Below are experts of layer 7 (counted from 0) of a mixture-of-experts language model. Rows are named router (the router's row for the expert), gate (a neuron's input weights, with its number), up (a neuron's input weights, with its number), down (a neuron's output weights, with its number) and show model dimensions 0-31. Each number is 128 + 24 x the weight over its row's rms, rounded and kept within 0 to 255. Numbers have three digits each.
After each expert's rows: a language model's description of what the expert responds to. This comes from a sample of Wikipedia text that the model never trained on.

# expert 7
router:139076140132098086082114103101130154149144122113083104118118127076120114116085110141142108148135
gate0:098127126139116126131108136092121127144136091097116126154169126113168091187154134126081108152120
up0:132116146116157149134126187139110109127115130122177152106129094129188152126134133121107088113107
down0:115099212116113149114086130169186161137123127136125137106121152087122096103087118126098143146154
gate1:117126120105147073123151112125155101104123121138143150092111131124109134109137149141124055137109
up1:120157131100127142127138112123138112142136145105115109137119125114134145129143101119139177178112
down1:150136144143113147161111147130164140119142129091159136111116122146126120123112111155067133154111
gate2:089122157104134147127127055151122114116127129108111122147119149128126125125122147122152181142179
up2:122140104138154125127121137100084113145110127153135123110152180171141168148100154130126145115136
down2:142147152076143059094150128111164100086165136132153109131125100138162175133138116141123123136149
gate3:130149121141149179089099135115143126114144159113170130095170147111113127154148102150147154115103
up3:120096102086142144164107143121112123176109154103117102101097135113119166135132087138153136158168
down3:139138131216152138169104086178154155155158119113112103145114121129123154124150088163134156141159
gate4:149094138101104063143173100102140142165105112161147205134161097109149130132150120139195125105106
up4:155120090145118127102123143140121109122111151171110139126132140090079135162131091179125128100108
down4:086133118130105148106142083158171095126135131139145154133126110125112104136118140156134120140147
What it handles: Common nouns naming fields and institutions, often inside proper names, such as Award, music, government, law, Society, Administration.

# expert 6
router:110086133130129116127131122112139132118138115128103113140137108138166116142112123112147109152140
gate0:152132128125119113134112139142111157119138152123097109106104138149092155136116135109101115141100
up0:181106130146149120113095118134133106171131167093128159105083111129141110129142152128157113104165
down0:170147115150155089130114109124124109147111126112154109134103134147130108117134129140126114134146
gate1:130124163179126127115149134142130079085129123111136113099111143092097186148107083112096112136116
up1:106113110154119134127134096126143126114148094109143137165084134084109161114151146150173095128123
down1:138102172136114117141103138158113110164147143162101157113145157118129119129148150148127119150116
gate2:133089126122102086093074146146126101121118107127143120144149148087107133081124087136131128118121
up2:128152125123121117138100111144125113124139109109088206072120087156062099116127137132141133135115
down2:095096108078146120150139136123142124107156114135126142128141124124095123099133136139114132147129
gate3:139121088149119149128139149140097107111145135086142117138120145122134128097137121162086163155123
up3:111103108130113146119146142124159153129165099150108135093135107117094117154162127135106135120171
down3:116103151120133119100162103148146114094097132151120170124102080159160131131126110119171128085084
gate4:116085098142092141114187130116160129136109112164127141148138102130106123122118137125114096128137
up4:138095150118109136125101154106148130077099064119079142155094154146149099138116152146084143134113
down4:113136134150086134115155105134120135121104087130138190146149115120124141125109112101114139105133
What it handles: First pieces of longer words, often Latinate, before a suffix is known: consec(ration), necess(ity), transl, int, spect, plus St./Saint.

# expert 21
router:113101142113159135100164130089138099150187091177135114113145122106115101122052165132126097128150
gate0:097113112073172095155156156149129169081155129135158160157123125129138077107091124164089114121096
up0:124127110090128139104114145127158122148116195114148115121156142070113128093146101082156139096127
down0:118113159158114084134092155136111132161141118093106127144128109122107154113112110158166109121169
gate1:166159137121096093083164112127120128140151106102136170112078168168181113081124109122118171154145
up1:118092113129119137103098139153123143088108112183148111114156131128129087123159141142115107129073
down1:154133127120122148144143141110135101109127130170142119143134109114084143133131118166161100128109
gate2:149137127119145135109082135108132127154160090140110076135127140161104076141136090123154129169113
up2:147136132158110122111104153109158113077153125142118152120148118172122141125130139093149128127122
down2:085120133099144149145115168101124125123139083133156119149120181073140129123125100179158128142135
gate3:153153157115147153117154138139134114131136076124124131167143100145148177120133120147120147129117
up3:141144133105140081153162115147137117129123133166160109183095138148140104173099163107159087117176
down3:121109163167095130108193161117176095115143097143166135112123132160150117133119126105103130131157
gate4:101156174162119121082135162102142117132157094130101126158095098114100123131139124173099129143145
up4:125161133120101132162156147107129131132106098126109111101128165137165104171087146119152087148084
down4:122139108155174128154133118102149112135152115120140148172158101136122127100137094116175101167094
What it handles: Punctuation between numbers in tables and lists: pipes, en dashes, opening parentheses before years or conversions, semicolons, such as (1976), 3–0.

# expert 22
router:126111091146098127083119094125111120127182067146095136126100125117138109142098123108125134155126
gate0:159142110113113090141113112146149077125131151117146150135126112132106094112146107162130176121094
up0:148165116144121147152135114129099114166182105099156148127090140155147116119116138123160151118129
down0:124114162109134113141074104148142160101074095133151118148125149122118121177090141139170155099118
gate1:127103123109126124120180091116160103168195128123150122126144153156104111121132134162138104115086
up1:150188117117154115138132081142086117117116129119141148091114100091138143133105164078131166128117
down1:135120135123142146149145082190168082148169119114109126130104128091127141116136128121103096143145
gate2:118116073099151169149185089154154122098132143104110108122148138160096137127085091143159109127132
up2:101115079113114115139145073130132118199139111109110138142163144126090147149158171136096124104101
down2:169076135142172136100163118110109111129125066140098097127148170096141134118159118098119165132132
gate3:116115124116140133126172098155151169110120153166079087128108142140168163134127168088161103135138
up3:132078105150157106148124114131180107123091141088117144083151127161167129099110136112108091101168
down3:153116132118128102151126126115139114090143113131142110136106135096125120185086181078074110111170
gate4:122154170150123132100110122104148181127118113139145135156099110071135076157133155140130090142103
up4:125123169177103124138112120151133093128109103153156137123151086136171166125182120110142138103113
down4:089117147149144102124128135088117130160151126144181151154132119111138127153138129131123135129118
What it handles: Sports tables and scores: club name parts (United, Town, FC, Maccabi), position cells (| MF, | DF), digits, dashes.

# expert 29
router:151074094146142080110107131122096141137129103139110126144095116121143098160056107095106100131106
gate0:159136116158091134149139157124148117101120100105141113100071176117119183110163129120117159153137
up0:083133100124124109145133144176151118135180092130127111145141138172138112143146099129078132158138
down0:137148138165114123111119124126158051121108135123143107146125158104164140129109146091116116124142
gate1:157143130116147068136151140125136208139135110142138125159135141141155139157101119134110108121067
up1:123180141169148134100097094102105135137134127185144096118133143112146132118136096125134159129128
down1:138124096123130128090206177084123134128145077121124108130142143069115140142157128076072104131128
gate2:135179146147110121162124111141138153114135137104119155114117116116138174136115088099146160109105
up2:137098120196161111105109110133151141091085149141133142155149111159145113085181144129109116113140
down2:111147133112127131151110126126050119129148112144129128121115138137147138106100132157101122097118
gate3:121138105126106137129124182141151171094135122156144138125175095148158107173075098133090117183119
up3:082090140127136190094121131092122117141131158167081112179161124120125146127109074101100143099148
down3:138179139148115160151133123147167111143113147130091123122148168125139148109138080133136132172124
gate4:149136078176134152111135132103080138170128057100165139110147114087121158115105159141115097120127
up4:146126195143119092090153132110120139114124139094185146131124134121158105108156154122113150113138
down4:131121134110121122128140093100132154141152128131064110150070109074157115119141129123145089105102
What it handles: The verbs is, are, was, were and general plural or place nouns like people, areas, sources, km, often after the.

# expert 16
router:151086095175109082128148082117109083144126118110132136103125116127126122138068113120138123102124
gate0:125127115117095159115094134140174147142127126120142172149124136121115142094140120137120115115131
up0:144129149101115153126130088115088152108122131094137132156127117157132126152082125121136138202147
down0:129069135136159117125137198129140156133107101115097119122097152149082154088137101145108147225113
gate1:127119101128128174090183112092121140146130124111166116111126141134115153129095114165153105155129
up1:137134167168120122110138110130132157132187169152127162136107168094154098097150129137177140162097
down1:130136173123163109106139147123171119169126121130154099131133116109142113163125125170102137086128
gate2:137053169131115116102122105109119092104100148110158126090158148104142085130162121136097141100089
up2:176109075132141117116124141118102138128148150138144120142153137149160156098104143078125124111167
down2:128120127122119100176135114145117108123109100130126135114108100149149130135124108063137161123128
gate3:155149095141127145171132132145135138123124130106115129131111128108121189181135142128140120142134
up3:130134119111172130110091138119127144116130129123132122131154107110124113107121151110115128145124
down3:145124087117135124160155084116123155132147152147095094152160147149086125146104106105115123092151
gate4:062172119121130107158166091065139118125138114142154104112102171132142150094122128110112109124100
up4:139135122134142107151149139180127128124120120123135169153192114134119148072176124137109091140087
down4:107132149131123140110135113132126089123147084121136150123074115096124120140143129114167142153152
What it handles: Forms of be and become, and participles after was or is, in biographies, such as was admitted, was confirmed, became.

# expert 4
router:101138106168126140104163132085112141140153100145128122110117145141120097152077113091143098141109
gate0:116115137118122132079133111144115120123145137111116105120134136117171081133124172137124156119172
up0:117140112134139155155088131133135132134146093112112164125153125115083163130106164137129093122147
down0:135164156087091161117105162110117120142126165122130137103166124092125190107105150119165119170131
gate1:170159107095091118111086119095129114143140202120106115149131101102111116115097132083160131110146
up1:126157102121117153158120133141142126170126101105138111117095123130173173073167142118143154117133
down1:126099097118175127177161141126107135125141130099135119122144094114129126130143134125139125114094
gate2:158154123131161179122107068080161109082059143112151137136103146121135149153118137070074094096121
up2:126118095109149146109168106109146109130140099148105163118129148132154153132136097137130090092112
down2:127121154071084164092157091149133142158108105151130153120145151128152130154123130119078128122097
gate3:101138134123153117139112130112189136096163116141155127156163127178144105135165132106133125090137
up3:139099114129144108151136151149144178089118125111082145115138147183113129146138106156108121165130
down3:144099159067120119100133102122140124114155164095136118135148118103148160107136161153133116105077
gate4:127124119167143082139133151129094161127124094148134099111119132155168181159131111099170148120081
up4:096101105147131114141147096127164108168157131147122085091144090137126110126111153153140140140108
down4:098107161101166128117112144146091105109087107141129173120153135128086134131130124125126147144127
What it handles: Final digits of four-digit years after a leading 1 or 2, as in 2023, 1953, 2015, plus closing parentheses in dated discography lists.

# expert 19
router:092096138158122116126111113101114126117181088128120149117119128096128092146099150132117098158110
gate0:121096145145117141127084148145165147098134145121125116159118142141130089115136083145111115159102
up0:126187154163102091125157138142149079097123127131096181131128157126148105095153145099113160135145
down0:141140125146088144154117103140157132134115165146108114176142097134125098154123121138133090107092
gate1:111101090103136099123131113126111105115092110115117145135159150180094119102124089145144122155148
up1:149143135129163119101136145145084107113103185093080147142131143099107173127152141147101111103102
down1:112132111172113117041119135129111132103136083123080151179131143128126134103116160117130087135093
gate2:142135165103126113154138137142101155140167107180107107099140173107182108117138117148140142126095
up2:107142146140165149162110111105101127131078139163130091114128175063097068127139128134160141143138
down2:119145140109097143171129116088121111134163076162127108116196167090114121137130102121136154097142
gate3:171124127107140125132140148135113154129141130142145146146103093133155119155215119154163139134082
up3:120131137110155131128123135132120076168135115110153142131152119132116153115134148133097104124180
down3:157132114147108165087104143141130110077147084149150143105113125100124143140068147137102132137108
gate4:152135091149073106166099091139083137116109121112120138178137123088142130143137134103133093146116
up4:119152093135100121137115142119101101105115159124138154097121135165134142111137137149145153136140
down4:086139102135119147136090134109157118173126130143169140116151150109115157111109135126147137118136
What it handles: Country, city and nationality names and Germanic or Slavic surname pieces, such as German, London, Leipzig, Glasgow, Roth.

# expert 28
router:105119113142113106132108117127113121156160105136117147102105129092102089164069154152117128099122
gate0:107135115169135134111119130114116122147091136121168097071135100144095124126133124093116156105091
up0:108085138138149136121134157109138127126145122116113139108124084114165125152097103140128106113158
down0:122120123096162123156107117122105126122159159105095124096164112140112163089109143124078138108123
gate1:097148114136102097134126109167098106136101140115144134055102112108141128143095174124133120123118
up1:094114128099147150131097113171127111147128142143129160123090084126085161120126134101119171116083
down1:147185107124118123115158132111137113126101158124135161130100172107120132070147160091094113146136
gate2:140090132095143143152139102136125132198107133078128153099153128155160095149091108094102154129175
up2:070134140145154109138125122122130148145123133100120167108163175101120147127164136129129128135094
down2:116095142078096129155140147158133099119135089131141097116143160113152159112136099125130176132140
gate3:138148113080116113133155157135135150170149148123088118063088129106127106121165118137119097153109
up3:169131162128126154118174125115133135130140134139127044151116096124078085082131129115112151124120
down3:119121120121115124120137142129127085095108116150101118096108139128113155129149151088126132099106
gate4:180086113125141149114136130098089121128067147118169125100135154108122126133123112148093092145089
up4:101136122100107114127110143144070141136092102133103132089124145102103143130171128159133112118153
down4:151142135098159093117141132148098100125142131105099112165138109127141133189110118111129144126170
What it handles: Surnames and given names of people in cast lists, rosters and tables, such as Smith, Thomas, Singh, -ović.

# expert 1
router:164107098178078154122107094089158152138171139132119135123085110117127139128092138138141130126135
gate0:124115120076142128096075146111135143134144130152108126096117138127113134096133117140129149145152
up0:144138105103162112146107154137148125092168142163113111117111096133122120145109146113134080127111
down0:174106112137104146184120103120157131108128107095129140131127108153114141161142145131141140122119
gate1:119120101151136133116164143142126143085112099144180093143092084106104147139150125137106130085109
up1:127087093117153125160108075142142130131120077131150135124187120119114133106145122119096115122134
down1:130136113127095150133155122151174126166140093123148197178109086162114087111105169144118081145121
gate2:123162146155147185116086153105122104124166123121138148091106150093138180116128101130130163136161
up2:089168158130116154164134136113136144135161163146121108129144115109129113125145135125127101133112
down2:128147145093117097157139118122178138070132174083145159141131123098101142095164095091170154137149
gate3:112103114146165103101141134112137152115121102121136083158158160099128145091119132146165111143158
up3:140119098149132113118116092094142188136131183090073103132130140146116125144101102116136118125122
down3:118088109158096135130115148082166152131140128162079106138137161104115171069104132148128100120159
gate4:138147154104153143163190169141137157139140120090126182121161147118120139142165093098143149150123
up4:125137127160137141126115142168188116139102111162112135114177186134068115125147146165162152088159
down4:068129103131133060101137132100193159128139154114139054136143144088140159144140141101151132102095
What it handles: Opening consonant or cluster pieces of words split into several tokens, often lowercase common words, such as t(ender), pl(ays), sl(ogan), sc(ares).

# expert 8
router:127113118108137127138129112117099139175186085153122119133115079090081134130078134133123096139158
gate0:143123171123116133097095110132165160140130094185138170122141135143124104116175171108136124156182
up0:135156124131144143165128122126158138135157117160107172121155131178141148163132133131153112161088
down0:183147101134126128115131070104181111148155140172125102110162121142122112122106118111091128125124
gate1:129138131095094105113144127095147171118131093142133128084094139150100146196111159159149107113142
up1:113118112112141110137141138124115109149121120101156149157162130126116084165157111110136116155125
down1:124138076154119155096118132091099120146101146123134102123086140107120114143141155131110107144183
gate2:117091174172139125162060134145147153142133153130159160161125159127138136166127092097116102111107
up2:111144120111151123117111093136124099101189087132131106114077142144152032083165126129115109113137
down2:073109155106149116131162109087127119117146118205151096110149151134127136097127143133138126104148
gate3:139112119160124160137118089115133063130176169122068147125135148118090155128135127143166125088126
up3:094164135098107093148108090126136133137161114086130148099126120143131124102077135124127089168114
down3:122108158147113136129124118104158167109114137122097138139149139176142146134121102120134142142162
gate4:163120079104132159159088127104088150142151135127142143154146138127109110102183129145178128106125
up4:148117132140089113150144146124105079133153097163092148112104129153167106154151137124127159133099
down4:195079111096130105100127066164127143095068151140142126084119136101128109145106126119090129103169
What it handles: Table pipes, commas, colons and prepositions before a number or date, such as On October, in 1587, October 15, 2021.

# expert 5
router:108090117118104137105118122106124119133150086137112104111087118127103141116085133117131094134133
gate0:192110149144128117112126119116137131152154130145113123135088139123143125144099090100121141099132
up0:167114159163129140122122131165114140097157167144135154086194164095087143096140137147132142157119
down0:151118159095122131113139150131141127112155119137099123120147183126138165141136159133145133124119
gate1:140145089146148136137113116144123149126097082154180096150137162107144115150178137110124123145115
up1:118096151126205155122109121110114157130126148111117105143131123133134120104086072126122087112086
down1:111117126124113083078092132084155149125150134156055155112102119118175108132136120143119128141105
gate2:151107105124132111117141129136148083116181138153110178149094204150182085128186158135132169122148
up2:156122116143094163125109153076155131098139145109113117126148128098150126075093131127104108076133
down2:133135117154092148172126149141134186105107135133083112112121130160166119103079102148098161115137
gate3:126137109117136124136102117088090122133183146118147117114144171093112208190168132089122135091146
up3:100134144166140175080144114141097113118082142162128100103135141104134087132109072145092112106116
down3:157134112167111110116132155123091187132151088136083169100128113110159153133155121091133081133133
gate4:141146152106074130146196112118185153098114115095131105104114110121150125161127115112073109178122
up4:081127094101115170097136130084135138145169087130133126124152145107121097187149085104133101143161
down4:115079105139156144152145150104126129144136107089150156113069113093128166133103098123137115152117
What it handles: Given names and name-continuation pieces after an initial capital, often in lists and tables, such as Jimmy, Peter, J-ake, De-jan.

# expert 18
router:151081129137094087100137136138108118127151123160133117134117099133145083103096140097176087174146
gate0:189117117111155125163156133140136147131121135101114125114107124107114102099150143149123146147122
up0:117099145130120110132136129130089163147127067143138122158114121111139146103120143172190164094068
down0:136094154110090119138123094142113116163154136129144081150129123114081130112141137116127116096117
gate1:097124121111108150111134112120145084114131118138123128115127120108103152130117137122146124143138
up1:153141147101103140135137123147081162115101137108088110130138174117108121078139102129144132142172
down1:123103172138124094127091133092094086100147146087099133154107135155149147118170066168128130147147
gate2:060143164158155145076092110151118079120183123120111131115138097169128176120145115110134155101168
up2:179071132135099127139160089084135130113123135145115129108137129155086089133133189141135099121129
down2:106145101084166141100116123107124111167087172108155127146167141171098137137146054095149135156134
gate3:184109146136122124075131127085150105125093144128106160112104145144141138150109119129116163133117
up3:161149117180134126113127091109135170167151126118132123135130123136166106134124086145111166094159
down3:149163158178095161098082155117119127097133145098157163143123130094127155140118158126145180155117
gate4:150111086152153131155110151138126173093156110153126125146183134171104135146069147144132081097139
up4:152181119136136135130125155138168155116142169118116126151103092133128139139149113121167140112081
down4:118199137116145121123161143153121134113090119121124087129128114128125125139097130111128124123117
What it handles: Quantifiers, modals and attributes in technical or architectural descriptions: each, every, per, one, can, may, with a, top speed, storeys.

# expert 14
router:121107144151102121118143124097135123143244076157103118119104121114124139093109124098126111142130
gate0:100113145108073098123148136167123107130129068128124168164091166152121101143165135123100108090094
up0:104171103122132112132096151162091139110100152094149103128131138111124103092113193126135154152160
down0:091151120129121139133128151130153158132130094107133148107148142120097153103139177141101138119138
gate1:134140138144168133123142150136146124112130110133077135163149150142129129112116167118185171118127
up1:154177140122118104135137111120097101157105112115149095110097126142149118128157154178090103137146
down1:144125148162143122108153122153145144133141103124165088149135099130103129128074129111099136141112
gate2:159107136111121147126138103100108141114145080128140113136099102108112161141108151123095137082157
up2:142098123185133102084127095141143149128117153144158158155120128082145103147122136184137135118148
down2:180092123096093144138104134120165129096119125090132137142124145118135129120146113133089140124129
gate3:059111169107135121113098126125183121095157104137143136111137163169103136123136108132105170104112
up3:140125161175123083111141129121142113141145151160140108158078134155118152077136129119121112156118
down3:144132144126136158131114092141178139143106147099122156129151143140123116142150160149143138140130
gate4:147135090149138107107125112159097125098102127178146110115140129117113099117102134093127111128151
up4:143096110150115137107061157160126131173106156118082112096131091141110105097118114116141145118193
down4:165137140140106130205092124115085124135176135167132104136128131159125143126136156154122118104091
What it handles: Table cell separators | in data tables, and linking phrases before proper names like of the, in the, President of the, The.

# expert 35
router:109092126138134145120132131099102108113161119141093142109138169136125106132094160133118135150125
gate0:136103164151129134136115164147157128164128131098166127120152108127157164091118170143157107118143
up0:148128136116136163107146089150132152118117117123167142124118090191106119084111130130122165143118
down0:175138135119107151191149146142159146112151157083064130148126068092139102127149128166126146160141
gate1:102102123148148131128101125119093119184125137133169156112107154104091074186123122157139139148145
up1:079103101130111158060162101163138157188134102101115111136125127094097106125130166133116099119109
down1:134170082119112076116086115103145145165104138127143129171093111142157140101090159115126142183166
gate2:131114143121103107112125139121122107116150099119112096119114151129130114122118157085160110147137
up2:105113127142143102091138140143142123114191153123115137125223145141145102104121115116139150169091
down2:088084130122104125107120134160125115143127111124174143114157095177096109114126100130110124133151
gate3:136087153165112114115128161094065144107134133127125129152145104106126121151148108101085127126149
up3:172153134152127132079113140182136098142142088114115125125107098131105098150135164105175136100114
down3:116115081135112088101108130127143112135146100165106143080169132135126110102137151178163152145110
gate4:143122102129151148148172130097145106160108147144172098113094111142177098153145128113142105129115
up4:142149153130123116148172137154135100125104149116143129145161114125169111165136114154104119144129
down4:122138167140145095122159127146134148135129135103112123119101169132135151132140094110117095145130
What it handles: Accented letters and Romance or foreign name pieces, such as é, í, de, French, Jean, Marie, plus country codes like FRA and ITA.

# expert 26
router:113106122159140117107124144107146106142207142144082124087079137124142138130100124119140103152137
gate0:156149142164138121177110122131185118124111137096117135149125144108141135160107132142092114122122
up0:128112113098129138133137154138161093118178084135131133117138051123146105137123172129139122172115
down0:133132130095111131118101112168147164131155133149131153165120123086160145127127148112120143118147
gate1:161136136119120102144116103134090196103148130115089123107111082128137108108125108137085093140095
up1:095104112132114130176141098098131118139113170164127201081133132112141126153098133155141119135111
down1:167078106159100133118096107137098114126139173143091147122139146061166143088084098124137120131114
gate2:127165116101118150121064116156131118142147155137110108098115105105135140176128127134131149115116
up2:120123146106130129146134134190122131163131137139152149123128163110132084110145137162099127131089
down2:133116143080091129139130117169136134113153158072121156154091151121130129119092145101160112128155
gate3:111130118127179135136173138126144112129109120109101122105110176164139106160157143152129109096123
up3:115134127105131115130089113110138107134121131099158115119122112167138147120144156116162121196160
down3:134127119133159064147126097114087133125123116139174125119122128111113112089134079095150129150131
gate4:095155162115087134086092111148128128115115101114141106115136154130121124111146141163153128143095
up4:096119161162089128132125136124131140138160176105144132120147126116144133125124172123128136127133
down4:159155147139136140152170077100149128159196108133155136107120133097105175129140079097124140157123
What it handles: Line breaks ending table rows and starting new ones, plus row-opening pipes, list dashes, and coordinate symbols like °N.

# expert 3
router:135124119172131125098133140147131150147174115120095127139126144132123114147119143148125110105152
gate0:178110097108146142130170139096159106124196104137152156145101164095151162122157133121097150111127
up0:071129140167064166165158118091131102132080147124128120120128124133132129118153142157113140165110
down0:138159147126147129109095150088094167146129128106179144123151123121081135114140132159127090144109
gate1:110113163127114115158073117153179140119141150140119176059095111132137118148130096123101112129101
up1:134154130120137148113164120132102136152106124155114126141128162136147117124137144112160147099135
down1:145139099186105145132136130150117126138146143149142130099096140131129167114129096139077131149145
gate2:157116167109144111124112138104141138083126154120106126129112145139132133120153108105124154102157
up2:163106138130116141071188131132159114184084091144120118143147105150152156075129099099140138088145
down2:076115120122139136132079147136132125135122121183125128157175157177135115134160133121141091110136
gate3:109109098119113164102110127130138161086152169147115167104143113142140116117124122117150107135187
up3:126146091095102129113114176122109156144136142171157124087157161126105127153119129094124134133123
down3:138135083150131081146149151130132158149127150136118155082112102147066088123129167151094125135116
gate4:150117144101085124113100152112124116129101121148068157129125173153123126115128141106142114149127
up4:151141145112150115108169159186140112150130175112103129110167150138111095113156139143130123157139
down4:102154110139129119118091155108131088135091158116146104152097124113113140131172112114079108107137
What it handles: Sentence-final periods, often fused with word endings (s., ed., )., ".), plus paragraph breaks, heading markers (==, ===) and opening quotes.

# expert 36
router:119099109152137130117127104140094159120134102122114156139131128116092132153057086159141072136085
gate0:093154147069117094169104146120062123154152122121164117123118118087153095112067173136166108141158
up0:147148110140130129120156106187175131146122105141161131141143114113110160121142111105072139145158
down0:102131129118164126130120118095080118097123161090090138124113136154125137108087125123084138131165
gate1:132117136140127112135106157126092114103106138111116095126155103107121140133115166126136151103064
up1:156124153103127094109179097131164153117127162144156132139105094115171185112161129120109112117100
down1:120135095163092133159121101175125140097112163082133118113118147151167147132123131111143114108174
gate2:144078130109150117105147102103142153170153135161104128127140171138090167175141149125105131069096
up2:151124137077144156115112130144145171124154113100115101138121114121164105140047106137105153128112
down2:105153124064121122108142104132093100107117151136138142119102128082158103125107087104106157147117
gate3:104114114114128123119145110096105120111101132112138127127159150135107135142131114146166125143096
up3:143112112145120139123077158146116135112089136102108107110140138103119151143174159156155150117095
down3:154179074135129135123141142098128106126119126150182136137111123173122160114121112106129158162145
gate4:114137129127155111130137154134106131117118139113124135120125123119083113105127151117130120173143
up4:129138131153073121100116076096135097125091123128101109123133102132116129148093139137076122155113
down4:104113146176103104106116096141137090159112109143140100115128132154142148170122166124118098123155
What it handles: Reporting and action verbs after a subject, such as described, characterized, gave, plus final digits of years after in 1.

# expert 34
router:144106146133140095122119139128113132176170103144120130139105137123107107134082160124126154140162
gate0:132119112114125147094126124155122098108113114139149137155122136137115155162132143108092138140119
up0:102078144114137130165133120109139087107180141071129098151117135137161102118126127147134073098157
down0:153121135124206121117170151138165137105127152129134161077135153089114131094141161187128103137122
gate1:176148109111144145096156135102124128086131127115116165148130140129094137121147134135098110064117
up1:153156118154114129095115104144156178126161156124128104115100123133142131139144128122107146117108
down1:171113152112128128112158106123131135157142110125136138142125114162111156148145118104132132125127
gate2:129126113139131153157120109159135108121135126127148077108146127183072148128125106115129126103181
up2:130162143149133143067124142135069099086153144113119124143129070084136153152154169118132113097152
down2:099138156107168130098160167130085143178139126114130097140146123113110114129112199124128138127182
gate3:169127138134178133162161141163134113102116193141097119143118142085139150108108117163110126109068
up3:107097130099132085086122136114117158108148120103130140149118173154122137134117112088089106160084
down3:133152145088131157107127163136111129119102168131150154147122123123131152127132143126169126057100
gate4:166122114144115182069158169137138151158142164087124105131116144114134127105113143167105145111081
up4:128124085125160119148136089151137138147150132139118117123112120163141104119142124124144088080140
down4:152154123141185133143120094101151158109108131164093122127102136154111139159135112153142102157166
What it handles: Opening capitalized pieces of personal and place names, often foreign: Mor(se), Kh, Ak(htar), Dan(uria), Win(throp), Bas(umatary).

# expert 32
router:123096096139114120088134140121134133130135125161145108103073117147130094096089119098135096131121
gate0:138143110118085119113135104094125139109129106166139148092160136122179148122111137137155100159105
up0:113138077135116126097135163119108083127132116131111127154092119152152113166113134119121130177092
down0:124143132136112098104151076155142126142136122095119110108108156135112125141142137086089127113148
gate1:150168127122100098135130088096098097127122113163096112097109151088118118123166148125166149108090
up1:112109099137112151085119101119185180133097176109128120111080121133117126109131158174143126131109
down1:118127116106118142057121186148092175156140139103140129157125137164146126129121137120149102109111
gate2:163098187157112143104100126130092115145123178126140154161134119146135165138132137113116129090087
up2:100103141107119096156124089152108098143112132136133161091127115103130088137153143131108182107108
down2:124142114132096137095187141135149110146153097176104137081129126104134132129116122137135136088149
gate3:128148084136141125155144150158157115137141093107131111195105137177133079095117134126101130155123
up3:141123165151138156108108142105125133118099093132107145124172105093120093125133163144104175130126
down3:137157127129165167104098148130106170138106156138099139152135137160115155111112185153112074134123
gate4:153158072159102126162116142118143071117107143129098141141134103157115126156123115110159141116144
up4:188178137088147127114095148113136120113112111148131089118121130158121132082143134146110152116099
down4:120118131139130157141121132122097115123119137106107133158172110100118168129111155121106114077134
What it handles: Common nouns after articles or possessives naming roles, relations or groups, such as son, role, character, partner, husband.

# expert 10
router:144063114138132122088111127117095148147161126173124094072148148129113082134073154154172089156132
gate0:181098146087104118122091145101090141134109134109108091125150141109090146128154160111100114168133
up0:164149136102166111109109136120132103146122153116149143086096122142133134131130137128146150128141
down0:085146152117109148141114118117115081137151132114123121125136145102131137117131136117128157081159
gate1:115072115150126159140136111106145102129100125125179136169144088100112103154143121119117100138114
up1:076133126131140128092100100156123139073109169178066118150117118135148116113142101112100124121175
down1:197131126157102097107162110142144138130105093103062153158155122139175113137132113107164126161164
gate2:096132109091109099121151107098091144122137091110162106120136135118121098101116126177160159117113
up2:093126124133117162119160136145142153158106109092133101160125156145134126176131089164118114091151
down2:145121103072164163121146097151150129102135125120100124100103084105127129103134108157137138138115
gate3:178133108126092105146125124142149095090125106077142109118159133158124111115087180135117124127147
up3:101130082096186158100137095134105156184142169095134077129145139098105104120109196118124136108152
down3:134180091140129137127136136134153126124099108116109147161148125131074135108119149125099146133150
gate4:100097092109162154102149133091147111126101100158108091144124123124110107115113129127116098091107
up4:122151124105161140151141146141124088106112119134056142135159106125103125129104120110121115136144
down4:169111143120091108132156148165084123121165090104073114176122149142110139149096121160115093122140
What it handles: Line breaks, sentence-start In/The, list dashes, and small function phrases like in a, is an, ) is a, in this.